{"n_experts": 16, "router_score": "sigmoid", "normalize_top_k": false, "routed_scale": 2.0, "vocab_size": 32768, "norm": "rmsnorm", "tie_word_embeddings": false, "beta2": 0.99, "max_seq_len": 1024}
Below are experts of layer 6 (counted from 0) of a mixture-of-experts language model. Rows are named gate (a neuron's input weights, with its number), up (a neuron's input weights, with its number), down (a neuron's output weights, with its number) and show model dimensions 0-255. Each number is 128 + 24 x the weight over its row's rms, rounded and kept within 0 to 255. Numbers have three digits each.
Before each expert's rows: a language model's description of what the expert responds to. This comes from a sample of Wikipedia text that the model never trained on.

# expert 11
Description: Clause boundaries. Commas, full stops, semicolons, and conjunctions like but, although, and that end or join clauses in running prose.
gate2:084165094130136112160181099168140106158109130163139096104132106161145126110096135160112138127135182131157100134146140146122102130129101045154140144165153127106166107120132110127095157159176124110167147118150107181104155084097150134159117134167174111115125166144144151129107127162140147104114180108096092151126112117131109126128133127094150124137142120144096123109131127124098125143129144151150137183113066098148101092167132108137140114127111138113133163126164118130129100138163116123186130094148148126104153167143110154147108167092121147129129120106145136188150090093119131136123146134110141134161125090102120129128084166119161101135128109123087128132106128181123142120146122123158137120130128151110081109102143128132124125126104108161084109143125155106125137130162113
up2:142104126138103126134115085111114124153122120117112148104121139137103255079132202114129159148120146121119125091157133118146119109095122156124152136112138115119149128111106130156121117121131114123130109160145116129122135084133115134088160133146123097131157095146148105130158085137110137177142110127138100128163150080150137098088168114117081142123127136117144134186156183157167127161156110150084098137111138190127095143178130154085152144150099115101135139112118111156158124134110088160127113110124146149133146129139116114096133127168115142115146155165155123138124176154122115114120128098117149126115126134143115183131111128116120087148127074145100124165157124104145125118118125110122115099138150119130119134113169109107149135118107124105128154147152104132160142116121126
down2:145130123155156125116082165136123157165103098126124160108117106146094103141131090105093132109139129107104121146128131104120157119119132120135148070120165103138157086108133127119148130151119109168148148158151144090094155122073158138142072169106115094152107106102115113133144171112122134142147169113112130146084078165114123113141118180094168135134121143130069147122111123119067121125096154135176144114106145123109136119101118127108137158109129142113113099097120117133095092135120161135085135118100135131150087111095099153157125156097101155115105103110144137070125117125107124139141173114102135120131102103137132113152090159115109118096131128149133137109138156140094115148099097112141128129148096181134084192148143128111135120130115156159152153144175095118098108105174135

# expert 2
Description: Technical product nouns. Words and prefixes after the, of, in in technology, product and weapons text, such as nuclear, Nintendo, MR(I), trans.
gate1:141133172138112146117124100114116137149135133102082162137137167136138154156124131148134160116114087088103127139138146108144148164115117111124159156139123108085133114114158105165163087149099129134109146113154128150168140161146105126152116136172129108085113149136125152151158144189103094104159153129097134120123053083140156119105164154140093159133152110141095133132146139122156105107172173122151153135124131132132130139132130136142078123142180137103153118106135164149096145103133124118113166128096106164134125134117145159119109111107107096140147141125122146091171109141144080141087073118145089126151167093119084125066157133124093103154130121168093159126114154118137130129117101109153146104133135177166097141121167139143135139129167102134160139100144097122129081132136123
up1:126117127121153109128133152124123109063122142128165140102099102148131135107157157084108108099140153148151140127119122124087105116156125129115141109101168137113143147130106164072129127094143148124145125122103127116116122112134134140112109113094121145153134114153112086112122083067159138146167107098137116148131153148138102109131076111118122099151138099136131115132120104114116172130090099155124088088124154111160163120135110128124188102112108146142117136143130095088146133161117150110143114154186128100118109110155120103135117161156133165121121120146178103109100100089099164119127158123099196130115121163161136153181107141113143123141140077095112119120135072140112111127128137128136096154122127068090143160143114138161121134101097134103102130134121197155113177082124123
down1:128096127116110128114096110119103194111096148131148171102096094087106148111161137124136162118116101116080119164150111086133106112157131092120173094131181143117126129150114179140116113128118101112140108115116151115126185144125120104180135129145131124103123148080107102149103154126122113108128103169147120123145119091161126115145121162152171089145115147142108202116137132153138096167111130073120175079152089142168142121118119154143145107127130134121150115156129140158142093078135169123136119132095160128080145093146122126120107129121132143130128100150134127134099123133082122139143133115127115084161131134097111102105140107074145147119135131132116128130139150128124123116089151095125108166114135142092146086135154102113133116144115056119133143119140150115190097103115132

# expert 0
Description: South Asian name pieces. Word pieces inside proper names of South Asian, Turkic or Persian origin, such as Raj, Kh, Singh, Bhar-at, Kozh-ik-ode.
gate1:154095089120099123167127107138116138108151112095124121164070145129113131117117124159141130121124136138149150106123119156142076163115168136115197134107101148148143120122134126133115115120115113152111074117089106143137164151108170103159117161115135150101166144098116111154140140098135116110142132124117171112078117120169137161081144137116145151161094129156141137155113166122104139117159095131141145162139086094151111144132116074166102116128155089192134119141138146133078147158124136115122147117107117081122112140115114167141116117113107146107140135092121146096165117147139129159100126127135147168131108168139147102098170136104136109154138137112137101166142135142164135111145115125184139097155103090115141126169146174101162124099102109084148141104114084099113093123128092
up1:122175154106160127132149116133116112151118117135123095131142128129110154131149107129128142124123125132122119093117132143084127177153113129135164167105138159155083120125090108089158150109152159106159142147095088144156103087152146162100099147117072108136130118100178123134089112182121131161163157108071134119154124127142106127114182136124151101112182140162129106151107146145121139117100139127134090150047104132067116118105146129085145142140099117118109082134125130156175173104142076115114109153133122129153149125116126101120143099133123152135151120126129103143143170111137121100202118147130157120145116132131111127163065117099113130135142141127133135141138126106132112111136158100145115094099127138109126126085151164102185124118110133138083129140134177134152127124131104
down1:162148150142156169153147132140148126111129115116135125153133138186118151163166135136136152106139103138119138136133141141136158178178087178138108127121078111131101151102157140077141114118136123153097084125150166122131153141125131114140131117145126120157113109093143152152126146132149111106133173088131164108094090129099115105121149139130100126135136094087143189094117104130114151073110128117136131092119108141152183123142147154142159144165109139165139131127129115136159130119124156123160088133142152110161127139108123156118094122140154139130094153168140168123130137152076124107172099101131108124135114141112104105131144058090156094132112107145082153143141121126121153158152146088144148105102145092114150108146158169202154090105123142118090136105125108163135150145137144

# expert 9
Description: Personal names and separators. Surname pieces and the commas or ampersands after person names in lists of people and credits, e.g. Mc, -ley, Jr.
gate2:148086135109137129110129182112107163135090129142169197115124128101120119154138125152136164089135121135150115151095139109094096121107115147106132153096142145137086142109078124113157098129163168131108147139108135110124120109116137141135124118117073124109107103166167177139162110119170116157127140111099118104119140086117109154128108100152112183135133082109080089127108121091125106100036161139132121071111128109146127125082104124142174134111132132138145153117103112148121138146133109161140142164099147123126098142161117109166201097113139133136110115117159119105103132116156150137138128129141157157152114090095109150116131085122105140128109125097111118107105132147119167119133120130110089124126110133148122127147137138123126106111116060113085138136104133067118114135127144
up2:136056116110127122123122124143097149106087122121149175167083128066144142132146115118091157130157144136132131145096166129093131117127140150092117161096155123142087153131101132133157118116182156135140133152142156141150127106099095143135128103130080142138104135145108156146134119137156165164117118127118105123128115137098110101134112096120133194109116124143104148157121154089099109116071110138099108088115130098111109117118125134135137106103133141095120172114121128150101112129126119151120159151140160125118131139183134101177153100139117146134100109134132138118125122124136145171107163112122137164124085070128127139142129127090123159137144140146180116091132126110056174169116122113085107122099139129123135114147136113107133123151103113112070187131100082126151150116084165
down2:126119121111106172104108104118113125080143104145127126116133131127158106098108116169139127137125171128091153147128111144112103137139139083125127147120137120138125100097150182124127115153138154124142121100082089164151120108167191102122144178077161128134132118179163092119149125173106101141119108121127095137115107089137105135141111127143127161126126199104127115125127137145122137119129139146131128226136152120110125137119107115096119134078169115140158122157180100119146143094149104160146157106140115093086155096101108129150134109145133097129101113123163148113142129123150109131140137149118136166145113145109155131089165095126142121084115146173130121115135125149096125131130161122065081142121153089134150157154147114136120160126176101147175139164111115143136129150151105

# expert 6
Description: Numeric table separators. Pipes, decimal points, dashes and currency or percent signs between numbers in election, census and sports tables, such as |, ., –, £.
gate2:152115093140156120123141125164135119105122143131162122138096072139120147113142119108112136116108116149134145129119109141112114142157144138104127137206095138084109152120098148128164144125108172138180111109108095106106151151110109140127133085166156100173087170134098099114110142131132126156148110129150133107132131138129107114107188115154081092137118130146149134155113117108135152113131123106154167135135099101191131126113104113101162178128111158117139159137145140131074127138136156142130160134156164119138155162156109135173058137155092077128119154132153109084122135148128122123186127158144118123132142104121140116140148163154148112155113146140116139120118169119161128176129137154176142136109122127118136146087125110194155104108146094080125159126146137159113125099156125
up2:146150105073114123140121127124139112173145100139095170151136172180149132124159119131095109124111112141151165149157132158158119105122104119161114131074160114116126116110144124131136143126150118122127148151109136094128111140138097132104118133106101114114137147137127142132138165104104093133135149131160089129157117128122102120164082127140134151152153089142121098113137103153108152147137127146147109101091187108113080120182087150123097142177111149092138143104105131148134117154115125125121042161126058130071122137145131140109159144103165191135140134096133110136120133134096120134116092074155117164143139145118155141111108107111137149120147153139171096171177142160180118073100118130135133120128109112113132129130113139097102113150120173116100122143152121103129119158115114
down2:083145158155122126120120147123118130130135112134099146110108108100141104107114106138154121154115135148143172112127117136141165169152145163124095120064146164131113162114096090129083191099134113135140137134125159115089109126114145124136134135125128124112115128136148149118144090114112142141167144092117105117122100105153143134097149080148143136130124166100120128100137089131132134094135099179119099117107133140094166157145125124185138144130091093125130091131105126145117094140104139107090141094089119153083120113146093135130139170143158183143140154126111131104093106105165097148151116106110095134114139126105118131088179129157135133077135118130161159100138120152112161136119092080099161174164130148100101141105110175145118121100123098116109105147112090175169084138165147

# expert 15
Description: Reported speech and opinion. Speech and opinion verbs and modals introducing quotes or claims, such as said, stated, believed, should, could, and quotation openings.
gate4:109208105123137137078102091102100134121111094112114113129135137135132124115139102147138121121129125160167184087096125083145128122190132108119126129124139122143137136119149156136122136136114143079092116114135107095151117146155095140132151154120105112105123154139128116143145132112109162099083084114110181106117154119151101094150132117124103143102103128111139153187140121161113129110114119144072115125074089153097121119110124144088085112167108124147156169088116077114161101138087138104106154145161134119128111097121104100115133108108121110124163155113147132141137109099113153107086052088159157089143163149185127107122110106119146111127108131144164130138161102137148116119114100115125113125133091147113103112123094119133173120120114122126123158157130131110152109170115119
up4:120123170158096168083086153126107145130198126112113160164068130153123148163108129108136115165134086140082113124159111109130132134108085155145124121142152184121105155159139150108090137134111121117122099126105137105097172153101148149154116123167101135144121162141142149141110128127107108119094126160139098149127111161118091115167139151161150115197098137116149126134127164124130104108124106107141178183107175112132142174121123114114148118102146156136140158166102145117126132104177109102132119128137150137134156147115144135126100080110139153152118157159119121131103110125152142146104114150124141123099129120116158157108089134108097150113113119143106144127118173137126182194097096133126127164145170155158147102107176124135117130166147130126119121141127111160126137085138139
down4:134147104127106086168149136102167128156134165122099139155148125166113126160133116150117168125155113107161118143105154131125135135117080138118141107139100130138174145123132122135123113109144159118116157144149108145128136152110074101104137106143156154134157151125109141136123133159098140142113093108088101114169154160123107123097130127166128124109126088145126151187121101136113133075150163182126175107118117164123092097108154143111159092120106112125147122138133120140154102148114103138134113127124098110151079153116125150122116121151148118097138151126126160170101150096131122147142121138106129088141091115138153127137151114161138181115111151132094058072133084137171160111105081099112147095157120092166111142101134115107103099174089082102155137109099087145142129132167122

# expert 13
Description: Table cell separators. Pipe characters and line breaks in tables and stat lists, especially sports rosters, filmographies and award tables, plus Won, Nominated, Pos.
gate5:162089138122165132120155132138114175122127102132157146137141138136137137148115088107085144129147138093135093105129096084122133162139154087108120103135120106143131116132130169144140126125150150156150157158135115128136135104113116145156135070119167112157135123135154140148140143104136100116173181147111143129101127130128130136120075127132134116124105092141110119113084121194103096136154106096174137123094113122133091149186123132136125132134136140100114144154139122094125165138115079109140114079069142156126150176101113123132119123152134096125070163106170153126155139117179162093085154124139119127129095141127076101130115155108146100160083095134111153148149067162143158100104138130164143081136105133107129132132133166129132127120146166110134167115095099108119091145121114
up5:119060121119135095134206119131164104118129134173127123180168125112167145130111100116118138115135132100117113093102111117105166078097134114077115159137124105109150140146128132124138105125159166162179133154149151142119116117135135152132137099152152126121108136146124115115129103149148102158153136108157142102106126139125118154129150123137089163135119082125161093159125139133120104122150095104141129130091147103164099119106137109103152153130145130097131121141128093150084170126111083147103111137123139146135126166138145126114095103111164142118122140079097110088114155099167115110091111140165125169130117110144099142102106097121110110101120093152124137131121096147140152136106108120188143068088105139135099147093123177102134166141125151055140105111126107095135124166102121
down5:130143103118171117109151171129152102145157121131120146143147120130175144120087117108105108138157128135144149169107109105119106147130101113120125120148132133124155167127109120121132111139128089072099127102156120149136127147155105109146176123146133136150121154154145152123143107109135167092123076165095141119121129090140105104146134097124126167154102107142093127108153148131112134161132135117117100157124100162147107163100115143089162106165109133170123121092127097131160183139124143085149167141162143071123069158136100142112122112146200136100106151116070131101139126169132126123116133140097131109118111109101139135138148106108124126112106120097086162128182093159155166123136124119109132176107143094115165166139115170125117144131078183132133130143134126120088124176139100

# expert 14
Description: Biography relation prepositions. Prepositions, articles and possessives in biographical phrases on family, marriage and career, such as married to, son of, born to.
gate2:110196138125124126089106135132116142128129149113118156112115110121151119179140110123132149173146115155096128102102113117101126146135157151134156136130104171104122116119084106098102139143134151122123152136091165163115099145140103152140113149152135165149064139114118157109140153104149138090124137111110130116096084123179158160142154208148125156133091101094140139122159124147116157122121131107144152101116117124156113132139136147166077124127115138139115114098121134156117123110146146136144154134116126159157156131086143102131081103180100127122174136097136095158153116128151133128115185099169058118132117125081158144142095180107138109140137165145113131126160150123122178112093140164105123121126108080082145127110177166137101112126149137118122138129123145119118092139119157
up2:128098116155144133127153105127134121124182133133151098114115149171094114110117123141117100111105120111135093134159146160110097129125071127123091101109125084138111147126071158169147127140152133109121135162129112095130157091121151086103124102115154113111148136106107154125138137139068146174111142147160123158172156121073115082085133101120132121140156126164128149118071156110115128120136152159087137145157127117120156132103130141092138170100141096129158160167135100110177115129125153117123097133109119082109094121163139142136154145141133167107092134172128142104082155156093127104115092155102151151126136102171137091102146131139097118132138094129137099079113133119144096152134122110160078141148125150151099134140099121136152140148105121108127121116164102086173138089147115
down2:167127159094121124119115126145094181158108119123134124171076133128143138105091099093155084139172131157146130155123166106122146139165116115102115100144105162148116136128112088102106162140132095081158098120126163123117151128116146115116148104130130133122111143100134112163123135118087104117132119151121102138127159125156128112186117115133184133065091133171125156146119169055136099119168099163157132143123145125132133174095100117181132112104118156089121126106102123147106110130141093092164122140146153115128166131098158132094114080134137108162117131114090132120140119111150140131144129117108147106109165126117120097123122126145065163088114137166116116084136120121103100176100122105117141139104136119140132113134112132140154125160115143145165077112136120143094156172111113